python train.py --init_std_router=0.017 --lr_router=0.00198 --norm="rmsnorm" --optimizer="soap_variant" --beta2=0.99 --train_tokens=1252000000
Below are experts of layer 8 (counted from 0) of a mixture-of-experts language model. Rows are named router (the router's row for the expert), down (a neuron's output weights, with its number) and show model dimensions 0-31. Each number is 500 + 50 x the weight over its row's rms, rounded and kept within 0 to 999. Numbers have three digits each.
After each expert's rows: a language model's description of what the expert responds to. This comes from a sample of Wikipedia text that the model never trained on.

# expert 1
router:533539477602593497454461511406381467499403470536518546447434445536432522509469569481556498436606
down0:501447532588502440442505558510464565490472515507500478488594487550530485462398446526564496538441
down1:623519452400569372435502474525538616518472450565482459499483481460553451394557474490463516505464
down2:447534524474507564429465410446391469389521545523499498508492466469529483568476456602487474545492
down3:408507530502480359440417564437521487530471469499494535575536526524521614394441486470458460547496
down4:517557478416532467443583561462483440456545460515515485565520580498520503472496501473486575377529
down5:511560515438425456443483558492429464442548446540503546495481649579453551482502543555586430370424
down6:544503513500474490487464442550480512533469528441431448490519445443387488492463396570472525586422
down7:559504516516423493487495506440599391583521532542606433470501562505453474548517497464583472562457
down8:514497427451494549519483525502441381455512571553440493367502476529438448433402528470414565515570
down9:550518554420484490481571490540456501540503487479499481467513470534397541507566424534523501583501
down10:538521611595509540505441472486558475465453550449409494504547430545463527574508510537536518468540
down11:487464462458537504528488497533548542471468576458499499503423579562485556493515529581511431559471
down12:491427532549490459545376490458478508512503468517487528545399522514426520442446494590473486496590
down13:525623543504550487456525491456450449489539527573553526476412454618489476517422457548590524530540
down14:425455524520525443468471484528456529441492398504516557437439533459534497459503427510473581462433
down15:539428528554501472514541464578459496510521499496497467469509509493518522429506465491518456500480
down16:458531495443424571480475506432388573562366542555556489450464503434612472582542474543471618440555
down17:454477481529576493449432501415521419520478493465476570509528507611532476446528454453518568536539
down18:470524465571468579577444550517410546489465469492523588519480492484469539468514519552475498534497
down19:605512523391469488435421534519513445531534457485483455447433465443487458516445497520500413538525
down20:546493526526525515518588431577511525507546595426558496490506601494487463570453497461515494515509
Determiners and adjectives. Articles, possessives and evaluative or size adjectives opening noun phrases in general prose, such as the, its, large, similar, unique.

# expert 8
router:510486385501531518457369394509471403371407514521552468532511465539493473497510532539508525454494
down0:511437480502467584439435514442522451472531503512456539518438594532539569530646463506399490524448
down1:463434524533533552538473548482604525466528496524487473558548408495534504484544502440463564535542
down2:505493504536434521478452499466495514532528541424480468482488464449479501512457527524563491555451
down3:472547488444468459568420524451457558426509620593508494495544515567462443513583404478444526459468
down4:428570473456467537533484456453474588514546469565417548544458485450325438485554506504469431485495
down5:531522505546503478468376535474519494517559554483516544567450487493468485539466514481479517534466
down6:529538607499547547493482510464455465507526565518411479501550492504543456456506498471554520512480
down7:467493456537495426551447413534471526377569551502536435547433497549558480556571550553568506509495
down8:474565413544498503524433498503585430574433552434455563523556443465476477473432388484447569517503
down9:534453336482493573522540525445533538537481481570494501532501498417533521439460426401489543480559
down10:499454508544479507367494457474493481465609441473534558501512480388466495577481484480562545484427
down11:497415621461438554547478437440472554496403459461539427483405400461409564439517519555518569531418
down12:483510545600547569426496523440514586497500547405562517471517552544479517458495446424436496532616
down13:542395525518517454499560521526425534496465510477529541536505627459504530427556513537496468508521
down14:545502450494404547447539574422569414510472468478505414566482399561483515538425506497488537467538
down15:529526571523587420501518500501528522528470495579490537476589536578459418526456563533482482591479
down16:487516544531441456439456513543447525490549544459477459484518535496457558515493502478535508422442
down17:449459475469473475471562568519476554438482575495501544463605520535518502513564503422369473621412
down18:400570436507492468594531504471475496566501460460515490509475514441548519436497543441529413469491
down19:582536564442505508542571563452541513454404478454525506535513507531519517539539516471522439432656
down20:428405495546480523458476491560490507498534480569438500631466591442565537517456466491496454543489
Infobox and heading markup. Line-start dashes, == heading markers and infobox field labels in structured Wikipedia layouts, such as Born, Country, League, Preceded.

# expert 2
router:516482400519513458451427473451481463457521535527465492514435420425367494483441504465508450491479
down0:499454543495508556530477508515502444513435514521520420485492526493493499537569502529462451474492
down1:483521427441469495474478543475420553520394512404462505515544541599540541465497484542453502468560
down2:548540489457639400550557506493457495417551433444509453463574462500457455596569540549444486442505
down3:458571584513499459544517456425530438426535434557465484474542450539493390523495522532499397501472
down4:486562466490424581558474479541475444511469551559499496549531463507564488469553500462522459564462
down5:520498448565569500586385524494487516605509381450440503514528527490505509408448588499501561495503
down6:457486499517353398503508472522515566404521457474495517478512497471461531433524533575439526532434
down7:500488574530456464526484482468600571591450531436512562600482471513479551538545516476480462504596
down8:524541533550539633571469487579517491430422535467453521488520491537533508514464497502493478546416
down9:441565491459486538475436481410552429470488565485498493554508562405546583543458560576562435598488
down10:535553446439459551490467517452430497495457567453443528425463394511510486437434467435524445495497
down11:531554508489514529419447375465494454534520488478455490394617469418396573385539494464535532498482
down12:502466508493527550414546530416525497381441512539438499558457509406489524448435502499530519414551
down13:519555530558575407501553521543496455576517445554530496465522498595519568539540562608487571489432
down14:517512510492534431489596576649506554520523416465465450465606496549502445476519548534451568451622
down15:507500480502514421504460619500442511585532507695514521533511449555490467520480497552464382355492
down16:510583517493513552512484443448515602524462510518492530423533523472580460572405556573522489478442
down17:478468475445464556432471525498541436521476522428562600558440564414478497585528461500481499555562
down18:438541440503514514554558509460442542470522541433487493431463471538552536531456490494554422488473
down19:503561514632437573494514445504429578539443506564568556502557542451422499496560406514399574516554
down20:557550563525512459475440576489392465500568469571468577497476556492422463534463521499505401542528
Foreign name fragments. Word pieces inside foreign personal and place names, especially Romance, Arabic, Slavic and South Asian, such as -ina, -ić, Ali.

# expert 4
router:492584463575644486481444504430408461495394458562513563474459446557450527542490546497526535445555
down0:453522460524533501528421443518504497496528428456522543546471470516440504537546467456518511481550
down1:423520500585515433585425475560462462587505492544495571404514493473480415516518578487470558606531
down2:441584497456442536533443520512509614575479470465434502465491602443576442504660512455500385506545
down3:500398451513479528534475557508444547509434511563546547380537517447480516477608591491456568498472
down4:510486428580469554465559395550530532467561449565446522287515444497447563476473425350472541520533
down5:523492537546476510458543461492531596510437400465451588547503494602513465549532556479411498556490
down6:483514518548467455556468524512522453493536403432441561483526512601515540449554532487516434574457
down7:432527492413495389488537447541521452473559454516617511539533513443443548534418466526505511625482
down8:467512434428387426462560423568420490475496490470493521500446538509550499467476535477498551547493
down9:409505451504529569552454469472509542528503493548445584531591462467563437556464604540527439551591
down10:531433462503484522503506459450535512433598464536502485453510508468512545488562601513515499475515
down11:519456494518550496427571585548610590448415565455566531461440451431524520477538460491526489542451
down12:430559564487533458509476400442480502589485550436503479523478534491485518449528517433476468473522
down13:557493403362479483523554541441546448419567451429401534514551497499427547495524477503474515532444
down14:508469479471445597451564494458554488502479519595522452554440473524460555453480520456516445503448
down15:540473534494531526474490507524460443428492446469524504495470564464488456570450521543479561431467
down16:453504595522411500518602450498552527518490445535573479466432432563426460458497579458443395525496
down17:579542517513581423529524504480528523442486600574455494428537435556566442497511479501545495406502
down18:460523532558476484562571493540487512570560464568458531529535523621458440519566503570490439455554
down19:557510506491464451569449503407478418571469526570509504501493442571471449535452481516442453464515
down20:451448513524425510386482503469412553517418494561456536463562554505608366480430551574534514514481
Taxonomic and East Asian names. Pieces of Latin species epithets and East Asian given names, plus accented-character bytes, list separators and and, such as la-tiscutatus, Ru-isheng.

# expert 0
router:506562482609604495464438518417401463484403482530510570444430445545428545530453578478531500428574
down0:512509516465481458476378492505502568441473596561463485509508531492522544443544532553474487408479
down1:491430425431452463459520500386522547403565487551602475519533503507396506512536478487539463441485
down2:522541392447619482516446457481518503507454484493600552491455463553502526524576493484437562356485
down3:411448461600550535532517467540488517436494621463520478525450366514547534467530539502483518474460
down4:482436551525465528471553498506421570556512513492446501419508534508528531598390522522395463526479
down5:500405433504439479499444531465469538577521425520401528521518469441456499538441487539428442512609
down6:518491517577565512588542493482480566478539544524475503497478485385525494428477474483524596546458
down7:599491549515504541543535529433513441471531536422449406468422521487444573496450571472508547527494
down8:443540439573460633532546577451562531545432535419495534542533514436459637464439604567515460515390
down9:473513514495510431470495508488551529556443495535418401391524471532478467481448531495504566472414
down10:503485536479460504449511536462465441539401492579475499526562539529438481463455435516547464501440
down11:464481503527434541414479560529461414446544486454563477574498492524553584413527476457463587536510
down12:447448480466433498383418495580518513536475512491494518525484557559536506474543449555509466511438
down13:501490518481500498475489545416480435517501548393437481501492489524460462581494429569476493463498
down14:436493556452518487532543460514522432536425476528471475481443505461579490530494465515599537486488
down15:530491590493456400469520457460512440489538446462545454509472421520488413521488481478502491600540
down16:521478497495452561555431529519466500519543525490524518482465542406592619476534490460571435551498
down17:548522462462413498467455545572494502525439543461469509487554477443486485490543416464469470456579
down18:456433396483519437511471526526506581476589494478474473535521542477485592629571518479436512502465
down19:483501473523459505459586461563538488528468419510522458453396572518583429402502516564485574497497
down20:485545452569497459483536546412444500564471519462530522491462558470483435471545622515527611516600
Names, dates, past participles. Common first names, month names, years and passive participles, often after commas or prepositions, such as George, October, granted.

# expert 5
router:614530422566506470452469447438515415405472486468547531519479390491468549425483451513464516518476
down0:410477404501479574539483480504476539438557475554444459451588452490501475547407514500437516536509
down1:428513523519466381567443512552491504413480562473546502561507524474496521612538473333542438418520
down2:572404544558505480581484464477540477507528499477535474482536584460520392443424498630537473444427
down3:577459541453548434450555504443406507504483502589491423546516566538528453571476522453653516445426
down4:505483508492509575495411562422591511535567426484530454542464517502494525493515463555570498564596
down5:487524558458504505500454528479504415482625496419503474487468535467538479568494538513445538462552
down6:529465518515440489517471481547457504563519579476403474569468485576504390514408496604451557531460
down7:560530467500528498459503514582510459437508509549483453538596506462499438543530511460474499492486
down8:415487543468466513462571531532533467519442554479505534475448439501520543541548484505600525413396
down9:549510525480415532503456555501485553507502540447506475539465551482609576484490556537525499506472
down10:542448407454490415507464509540522493498483502478503467533587503521450496536452557574618565428417
down11:545397534439485553504420593548471459527416530399486530469518494474531446479503461616536517502504
down12:479492527532463565548521392510546545640494596487527521459443614534485524461410552515452529394456
down13:486467546462443440525547567479506489582474535519519491436554562451575504518506464474477494509506
down14:464524535599500476451527541416610522458606536539543639551543487507508473464576481471442489488612
down15:527505646503519532461494491501462546538520426454454465531499526548499441467622501460490460515470
down16:505549465549590554522473521440454416371510469545560486412506492423494487491555416506527552467520
down17:490460438469487418541465443484564447425484464552571532483477521542404574550456428462443442559512
down18:417561498515544516465489405430575402533583446489502410551528578499524527548493485419562500540526
down19:458525571516422487485565518581507487471583577505550520527529494529556527505549503474439450421592
down20:455476520485544488483585509567537557504519453494553551411517576563443506520494474490556516443366
Person and group nouns. Nouns after the, his or a naming people, kin, roles or counts in biographies, such as family, player, elder, population.

# expert 7
router:505441438539492500438469494415474464404441447525556461433490463500453566512411489431447471459567
down0:456476446510506522544480501409540561456449451444526602540471545512589477447535497486470402463479
down1:474484491452537533501458538479458499559553533503541563499490602495501575516451532438514516511468
down2:545539536495505501512515469509515581467510457498500492518393495547502506561425505451476440437535
down3:462460512521447487441443525525444548552460518564498538464568510455489499553491609489424487408474
down4:424490444493464569591465523436583518447431499391588466545519455573520509550460480533468491518546
down5:528378454523499525527449401601461416532524584468500542483551536465529477438467442518463475526499
down6:513536619559492570518460521497530465573464565510483530491522454486481540473461489531527526512548
down7:506470569538528518474540524419426586533486424548584506492560452478550489499524506458563442503550
down8:472520509455586478457521557548457514542467503424496502460386466528556519556534583489403463529404
down9:508494491545490500544414469502586536509541417455501490502486481491544511421554447501509532488421
down10:510438504430519507431453501540554511491447490567479492567375496553485497518467509403471482565562
down11:526486553586442467481440451490461513305515471541518482430513413489485372508391544545391583554559
down12:460498537476432473486526462457524485557531482483433505537508506522489510520502486459584489457445
down13:473431485467516334573553454540579453460509423367538612539476495492514519501408433543557476543517
down14:496438501438487543438496525441545523521487519508461455496479583555549503559592504429517488504467
down15:521444490422542563554486507483492432425535495482496554547418464463484514521488539502524578489428
down16:505538545562472513515474514473552550480530461467536505495526546540508494510475499552494527468495
down17:455453451391430522567460496509531570514507568513456513507482464535546437496532489536522444432427
down18:473417418472453509501445574501465359488472510459606494448564505444590406497567428516439523562380
down19:528496420398541511512471533452496503468474581472452492462526508458565510473486510535474478472459
down20:468508460477498502423458488476524584468461445607545390567455491554578489391520446375498422524582
Institution and facility nouns. Second words of proper names and compounds for places, transport, media and organizations, such as Road, Air Line, Museum, film, construction.

# expert 6
router:559517449536538466511475517376449401447452473501520525498586403478531525483460468433451516498470
down0:516523445553408503569438461449446522412532508490520576473507509498484572472503555511474467503412
down1:490562512480508546553448589482547518427528466471510436493513522419501533463531519392492565486507
down2:474539490602476464426541443457564409554446573532421563403552481509553572494518425446432552462510
down3:543514569455482404474555512538591513556504528479556534437484465501530462501519459505534470461564
down4:432521512562529442446433454475500486559472581516458568494475479499486404429493522596510521491486
down5:458403472506544527491424432456516555436460540471477492454402541565425452563489416478514538565482
down6:504494447539502478453494453534634346443491575592536594513497495480528469439526519520450495539451
down7:436488492579539523413413489421497449533516553456405510495538496560497569553434504426528441450526
down8:477438490450562518564501504475594553511484618545511493553553331476410518586486514419549493471462
down9:521530485438455538452512525528506472474462520421573536514435486504403545436503558520480417520435
down10:493518576524537400514481477484461507571486457457510504477511510447465561536498569566591503469565
down11:454526533448465449493395401446528515338484515537482528493550509600380430545458471483554586526378
down12:535387518500473429505513471492452526428467539431445496471557463423516539517581526531427547474468
down13:437555479453539461439501506587522554565433540495559521480562502497538459393417647477423527582446
down14:511480454524419513548482463514549516457485516552535512573583454485459539405540520479459469471514
down15:552528504472473449416447463535546524427497512526546526434442510388500520474551630537547522515471
down16:561461493425487428421574443610447476552483459558478441602544539518501588546507417532530384429448
down17:462440473553561528479511472517482484513525554519543531524531515575470442431529576583542466501548
down18:576485567529428476553446481584472490540503508452541526477538554445542440524424595539546507525591
down19:441539524580550636465511564474467464520460495457537459453511526566514559440542488472484494420448
down20:477454483511441493510437561489473490533452489655448444589507406532561582560512477500559538430569
Verbs in narrative. Verbs and verb stems after to, he, not or who in plot and biography prose, such as took, would, returned, implicate.

# expert 11
router:465554431503525466412441547541485493342449428440542512506476441490426619485454543478574536453481
down0:533499480445483397477468457446483489487445500491515553497601488534628399505470479580484399582493
down1:560586536516533479468553533380544554591469352611534510394514539382430468528602546443544523429462
down2:534543536454431485446553442488421505506447434399423494589522443565484454407480637557507504492457
down3:496487570581530523449557531548484424538564515519532457542457525579562371452550536404510507470460
down4:520443471461442611404593486446556566452493501540545444460463517556443519509557530624550612517598
down5:457458502435511592545563533512396501475412518433533459483420520459617566495489507572528517429503
down6:503629475487478448529495389552448526521482478499484443425506511472508526467487528539357645415520
down7:530576418525457477430573417488543509593493487527462485463480586515476499531455434439618593549542
down8:517504527488424399526448475529491460539409542426473503565484469499511588441577481507484491492470
down9:449530545490423574448521476462353494487531536560484653452475445547477496470534446596513496590449
down10:466498494506560546483465429429553470524470518444444557525544625589448466449524543401643536528448
down11:525578536508538484367484418429471421513596455530540495471463513537459581479493541496513520470454
down12:474614469487499459528490550427417527404471504489460441456468534477512502605398512429504518497480
down13:506460558554461436492591453552499441465559465451508552474452560552451562504486521423487464507464
down14:419531482515544461534571472542527475518473505503487570558540513423448488523551451518506547506456
down15:517606505594506467516410498459612365499516440495539472444513537536569570525536498443479505560462
down16:502513464512503524507557520447483610477488583467547542551605554522499429417585480464533534480406
down17:537516552484401517514384560517491457517519437547523424444433402464454562492472479438539532527533
down18:555561477544534530531536562562493478561477512514422412419530511462576602515446475556482491535408
down19:544548402526551503443486458515492495523471476422516516450442604449571461506499489541430446481521
down20:572453433454493451523468543548453523511390474501457434504476496485475526500499448514495537474571
Table and heading markup. Table pipes, line breaks and wiki heading marks starting rows or sections, plus football position codes like GK, DF, MF.

# expert 15
router:525453436564545481454521472451456460433502470540646457499547399486446558418439536470468590493530
down0:516436529507579443492512529501547574500468500494496479441448431479412493482506496552484521473440
down1:553523465432469540534539526536501494536551483539487419480546613496513463567471499430461590432479
down2:577504511514477524483540468484536467415543599494528398475516430458384506434507530479484487457472
down3:461509519444528581468540541537568609442476504473538445521508560464463612589481443438471466498472
down4:593432535523501503555407485572481457508569463504479513506528513454552599433516532479471432488489
down5:496567513495477560560492428497519458581483477482503493520534548619452468446497546519590501478495
down6:480568460503512602580450531520457455492564475467454524432581557516443434499471468494603491370409
down7:475444432429434546452395488500465488485478454461500439445560471509530506523580410408515521377536
down8:416609471500398499506603544612607489508518538544535450444508454371401488479533422491551490495509
down9:524481564534476480585480422568548450553491475459523503422510469565496491538507554544492540521464
down10:455460433507477549467426482509532503560371477512530386573517532511523448514477544500481504474545
down11:513628515499555513477519426437451480492477520459467528508481615424483443522476478448488492475443
down12:494489450435574478430591521549452410424503511556506506555494537518584472535410495443397527569432
down13:475526541520506402522576511435512544474462493439525453428473501497612539494498485510497496543522
down14:623482592419425474533450493535525402451443555413557534454467506526577483518575479493420458455491
down15:554433502583482481411584558476502419509509515414548472514470473547543492482553433453436603454426
down16:537377525414419561447489436498410456484490540458609467605555490541515457570449470485500521555542
down17:447517462383516467499515495433424473571522456551540522467517550443387471461393521476550512437442
down18:453488508499471541464548500470517417587461488404504576545568450458449427463543464505510534512501
down19:557585573445451491537551519428560496447474557466668491539517548505512586536491519535491519549471
down20:548463485549572555448509462396474555442570486420583459477472460507464475482389504514563510553552
Quotes and clause punctuation. Opening quotation marks, parentheses, commas, dashes and as or like that introduce quoted titles, speech or appositions, mostly in music and biography text.

# expert 14
router:510460444542545482433451528488498396433365486524567484498588454483511525463497463427476500459499
down0:339537486520603514531506434476448537522517504441482653325508489442552476474462417464521471441481
down1:495484569526450403458463572494528550518445513511548507412428432386479626462491568433496611531477
down2:489422587541461497444478483475422562545524542469547527424533517472449484480472404498475533471434
down3:562581505493511548489494620478474375437557523526424469482642568505519582503445548503320478483432
down4:501591519504573464415474358487561480643431501504476515419510474531485469461446457512458490505531
down5:551521453515592468549469561497448559494489543529456544418502547493486485524486497546454432476524
down6:522588548487428532524475482552483649517522472549540481523481568488508473388466514593509539484559
down7:473568479554526402553451433510510485535545452457552511451471490482498489407506516486578492458509
down8:527519537515410485537578395538460502538473468447520524472513508507489409540534507578591527480452
down9:488542510517542490536488555492539479497526473514476576494528503466465500445581523529539522493556
down10:506528446476536467516560562426496567599515494595467463506556493470452557467432433492527409531551
down11:537556527482571506614565457576506566447538570547539520458419578502444422469475492474524529515418
down12:453525498525452551517517494515514414492472519450464533509462466532581487464552535403575477385477
down13:532451463502443567472466481482461437486514479539550441597590575490499441552472502504509517520527
down14:459628550499444562503504546544483555516463505501545516599539567558458492450509473473535483550522
down15:454490564422470547538510431520511513613487440472507452433492506577526502534506485429500508527422
down16:529562632463557514555490440588563606495555492462490572492559494609518476541437435588532548462551
down17:548506541655486456501501494493482468498526417430531540514466492469491488414458504545486418587569
down18:517461494497467512546522499429469471512551473484498494459511434456455486458466429522447492519558
down19:532529508566488463518522506539529420451411547536587528453556455558558461433495610523438491514476
down20:453494492519425440429537519632492528536469496391547607522551501503520486505531449448550468527522
Plural s and is/was. Plural and inner s suffixes on nouns and names, plus the verbs is, was, are, were, been, has.

# expert 3
router:555528392549518451531481416494445439346466493554556508543552452498462478476447389440470479465507
down0:507539484412442513483533528527507467546528456575595493518507500545526469614492314430431544518461
down1:459533590429430551502395487518475565505530445435466548484486513520517560544408482538587482432487
down2:492533538478458527492487505505547560541481619442497510473464518451459403492513527535463480557456
down3:484478444559431471450441426494531505559440504591482573496423449536478500563497488503462428509506
down4:427491478503399477510513483500509555580466564475532535533450476568524424517496388482488527486542
down5:446489538578433515516399528537572564491495519496480533433472447469562492481532540541494581488554
down6:493522523501525484473561544532506497520487438490557519444582549503504531522506501509526569556625
down7:589454476498544474522530396527464521510480475487466498551520542328421514460401568533568471456444
down8:558527501446427551475472433512516553570481439475533479539554545547558471473508503534522481583514
down9:432526462568516511443509476507471542468546519483528455521462499596394389516500472475509532534587
down10:550453482548461551537487531465451521480519439495496490471581484483484540456406487414493459482458
down11:564438568571442477569463451480474489500504554565512440396466486548537462501512531538443437531548
down12:453538454585451496541475467481532493538476443499436519567539465482441464427418546631464451527520
down13:536472455407508513596506444407482529436560513537497448493528587613546545524449472409488554519545
down14:450510547580512544477579498653590438471574492500619480509389554573471540563440587508532434531462
down15:525498507444498566468512401472517519465461592474522529489485479536513498475475505514432548452474
down16:500563451472497503427573512553464431549538451549486486463519451527514522499466416475520413516586
down17:451469513480482481512482478579508395510498493443519530560455424537453506533500510419499498480446
down18:424476522490495493505519524509489551487477495460445533505583358431409535503441512443544465478451
down19:494479463455497492446540483462577503416647559535450508585432486425531471560518407476514469514483
down20:456485519585346469527551437562472456503513583532543563536548507469469538565502548501507534539537
Prepositions before complements. Prepositions, mostly of, in, during, at, within, linking a noun to its complement, as in Census of India, in 1908.

# expert 10
router:580556474494562516494387477477555449499494479552533575453488465437447574469470441524486474471462
down0:348605488428444497519441437571544470447449449468559491636507473582518454435498518425440508515473
down1:443579607432432467564406513485454472510594589485467570482515468492481524561562547563501482484456
down2:511530487508515443526395523458487456475485504496492492543419453485482433505483640600460561490492
down3:470542495486469517505525443502424612532480505574437401539492604417463473565574531464491498454572
down4:557475574548544485425410478462558491510427466541529623651483554499506488567511508592512423490528
down5:448482556510493511375564512448508553480476392456492511356515476525486447438546500504541507446580
down6:559503431562630411450549360565553491449497478453405541548455525579534505474474464538552460492554
down7:542571480548448387521522554546465485542520476486478531397472493476595535506638636448462452443375
down8:541435491554499434505454514503456544559495519525456475381503463524538558427600503606562410477559
down9:439419533425484574542454622413476526497504536502519493476484528518478582508445454475471532625551
down10:385440476432485499492461424513556460538570501507509464500538404528481484579460530566506532434491
down11:532488524503475352466516504481536532458512482510531563496507468410578436500439509541530552483436
down12:500434462465521486551482502506558487490518421557465533550376553564603485420573507560553483579430
down13:469491594476501363528501500502460529510514549512548470485494405504478479520483469497465399479532
down14:420483499445516486488509426499527414444549671414503569472517501471522468507424487476363482474511
down15:499553476468459503500516484439499556505511515563421598494490541511514632561599500475572427572540
down16:444512559487535483556497535508418511447550522534445481422576533511483548545536496595551546575394
down17:506479549479560516594528581446574528509539483594465411448525522488613508406513480458510523413514
down18:471545492572570561498496439501489554529450483530393510370490458523511486479537478517530461491468
down19:533520393520520461407574505506528489473510550348518466520429457518446514457466482422484518380501
down20:578459447579523555542489587472514459498459589511456635575553498569394586460500500455558463505510
Name-internal word pieces. Consonant-heavy pieces in the middle of Germanic and other names, plus table pipes, such as Scha-e-ffer, -tz, -chen, Ko-ol.

# expert 9
router:476521462558504475484399449541435508465475438562563435486442423468512541413468532527518604427482
down0:487497447494408391439499490518500495444544439456500558437416534469486457525469595457451400514520
down1:470379483468525514424492557377520552466472439588470563517562464539549522474525554483432491506407
down2:431443447519425605504510519447530530548511417406569535540486537496618573507467483479424483508510
down3:552478512481500467583482498496418578486537437415399489467470387514558576542425455483458451589459
down4:435515431423616477529551632508490564493429501557505472473543517535543521416485439438490506494529
down5:510566575502529513462514531431535443435500470462505541606469473554502515524474482476380520466477
down6:446460521404608522527536472460540600525483586486560548479576538533443329484478525536491530435561
down7:601469507486504449433504514481475543486515474456451532585516525521427483475442541432503505568465
down8:509511555497477441592431585355476549487522469535469405430409585432508454518496550454443446545378
down9:465572456501495439491449551423431473505500480456504474514480545468452512464365482493541569569577
down10:487547526514472446508511557545493477658553505581449524465412558363523519562445420487508446578510
down11:496492484418502420538543501413584508320572509444542571491438499536522539542564555407490483478510
down12:533507530444430394481435416559463482447567495373510506502494477486475368523374478423464562467579
down13:473511477565567513587391429441450455551515478525540574470463462521578429502597630552485528470553
down14:447558415495426561559485516514540492510548546530505567467439499513461571403441552461524469597547
down15:404486430516512555448422484438485400499570506492539473542517539530483574493501466468483547412588
down16:426574455440495462476491503483524507563512487475474553401499506519527459578533470477556598535474
down17:520432495544569468621447539429511392499494531440594501486468486541522480493573498518498511587528
down18:505527436424529526506554482476547561563473392493587420564553470519444470566574513555426557599378
down19:473564463484512553461472442479569552532487527465460517431572522461551486521574523480576561510453
down20:562490564371494512545495483425471411421434447450503504538576469530577465480512480378432493540571
Scores and numeric values. Digits, score pieces and unit marks inside tables, coordinates and ISBNs, such as tennis scores 6–3, 1–0, ′ in 45°06′.

# expert 12
router:554547413485462508481335463501487457413471499465474458442551466503479457478421529493529464458479
down0:557493491467468599552525542525490435512397546497501622449499480449482443536537494519361538434540
down1:447467547603435466479449500516546499551522478486421552506517525517578459546497473543418410572563
down2:360474487544514596521503529541507440533577366469492546490449499543552497555559509565586445456495
down3:498544471461540447386505443444497419424578449535448478540535556497519437559484557517523470454572
down4:495443561643448536502561457502518621533475418525540443512480499476542452504491501397571498555486
down5:493508445594438361459542519533561434494491502494589455478498505479486443485520497410457461503537
down6:525526452408496467471507457520456463519564372488491395521456480475573453491518455473538463471591
down7:543478569561549532442481540474531445480509317503477529431534489542519552425451496465553462409514
down8:472565555480471489430564456576557483556460612500513618505459450540545510566461483490556500429599
down9:465459451410489542451519507528466488511433503495618471463666461465453597543502541490526458491498
down10:552421591580477423599482555458492482593527484543536604526483496370478522450488491507505472560516
down11:436613482522520457511499548480504475425534446453458422494548521505455477489495428418421545387496
down12:509549522425445478486571515541410465508492537440540509552513398513532552506496563510611512411441
down13:468470516552451519583514470502466466443513510491526583500526462596546399486469518483522508517506
down14:467476576485502548435556447481573546548524557495597436374469520412451497535544564471502489501529
down15:559457488578483445525494543430444476541535562461644502497466512449537479580484535504513545546509
down16:546517485527537430537494487533525451575499533493419498574590410527502483495532482411456505470522
down17:567429540474391552553526526508495494466604491455441522481539477518540472523547481485542542458518
down18:555466601462475475545559437397509456449542461531547455434388568563469590463532512491521517374470
down19:454535438410427473561484450518461597514424547444497525424496506588446476471540471432538597607539
down20:571451458490474471476531460498560482560469502454511501477575444522503553500467501486592482519365
Closing brackets and capitals. Closing parentheses, brackets and quotes, and capital letters or acronym pieces starting names, such as (R), ILBE, Bf.

# expert 13
router:547532435561534500485492449418423451394477528539595549499483444467521504482481524404513628406595
down0:553501431450568527480478526477479483460585498464539431483444427487553505456422541552504515416481
down1:483448538429507535503402491564460538521497541436423464474521538561508485431410481533446541529547
down2:498514565587490446501534432467467446473532486574495446508497521434445532478492526515495552485414
down3:509495447425525428493560475461511554490502511421476436464438612491516493521596509474367556443503
down4:417542475521501488431502521489557473494410497481491568488535549505404546548592483464587486535458
down5:466507573473424473509515593473490525447565521483487412510551573490487538526599419512423520496493
down6:486402532485387474476416594466478420402517526544515473467442509479597486565470486502414579489460
down7:488492533457489530472442496513484538434521568545606500528451481511491481549457573459551503668576
down8:497518517564563540496568519506366448548551627447459503560502483476496519472474454452605348515468
down9:534580458514520504475482454405513469352464521471404466534500485484561434522484388516426551481538
down10:472393543410470510574473528448487415592433493528520419575519526507429481513583499475486527412494
down11:582437472500497526591480384443499583490438490495495481532489500602538479575543431496461553482453
down12:500503544541463480475556507516524454500574419478483543486467501447518447457462531486584574446532
down13:474479581519442429478497576502480448560596477476442528543573405526525408549426544601494490489516
down14:475554488489476511492441571522492612439539497472556545470456427507452527577506529492392496580612
down15:446536565436531505533486543377429515537406562409514480499412471458486554503537473539545558553471
down16:407553470444477429500544510470515490490483603514434492569474551441510451619482488516552557522573
down17:574548562446519505417533527520514540466429501453528588510502432590513451490532542571530494579372
down18:550459462457418518393410555488442514504464485461514551566465528489519416498485512504506500488525
down19:565575474518481545579472490435525469558462448509552509426492536483488495485485509508472462511523
down20:499573545419567505505406518537488526443553593442448456427530556519467452590473478455500548514390
Word-initial fragments. Opening pieces of rare words, names and prefixes, often capitalized or after a hyphen, such as Pro, Tro, anti, neuro, Sc.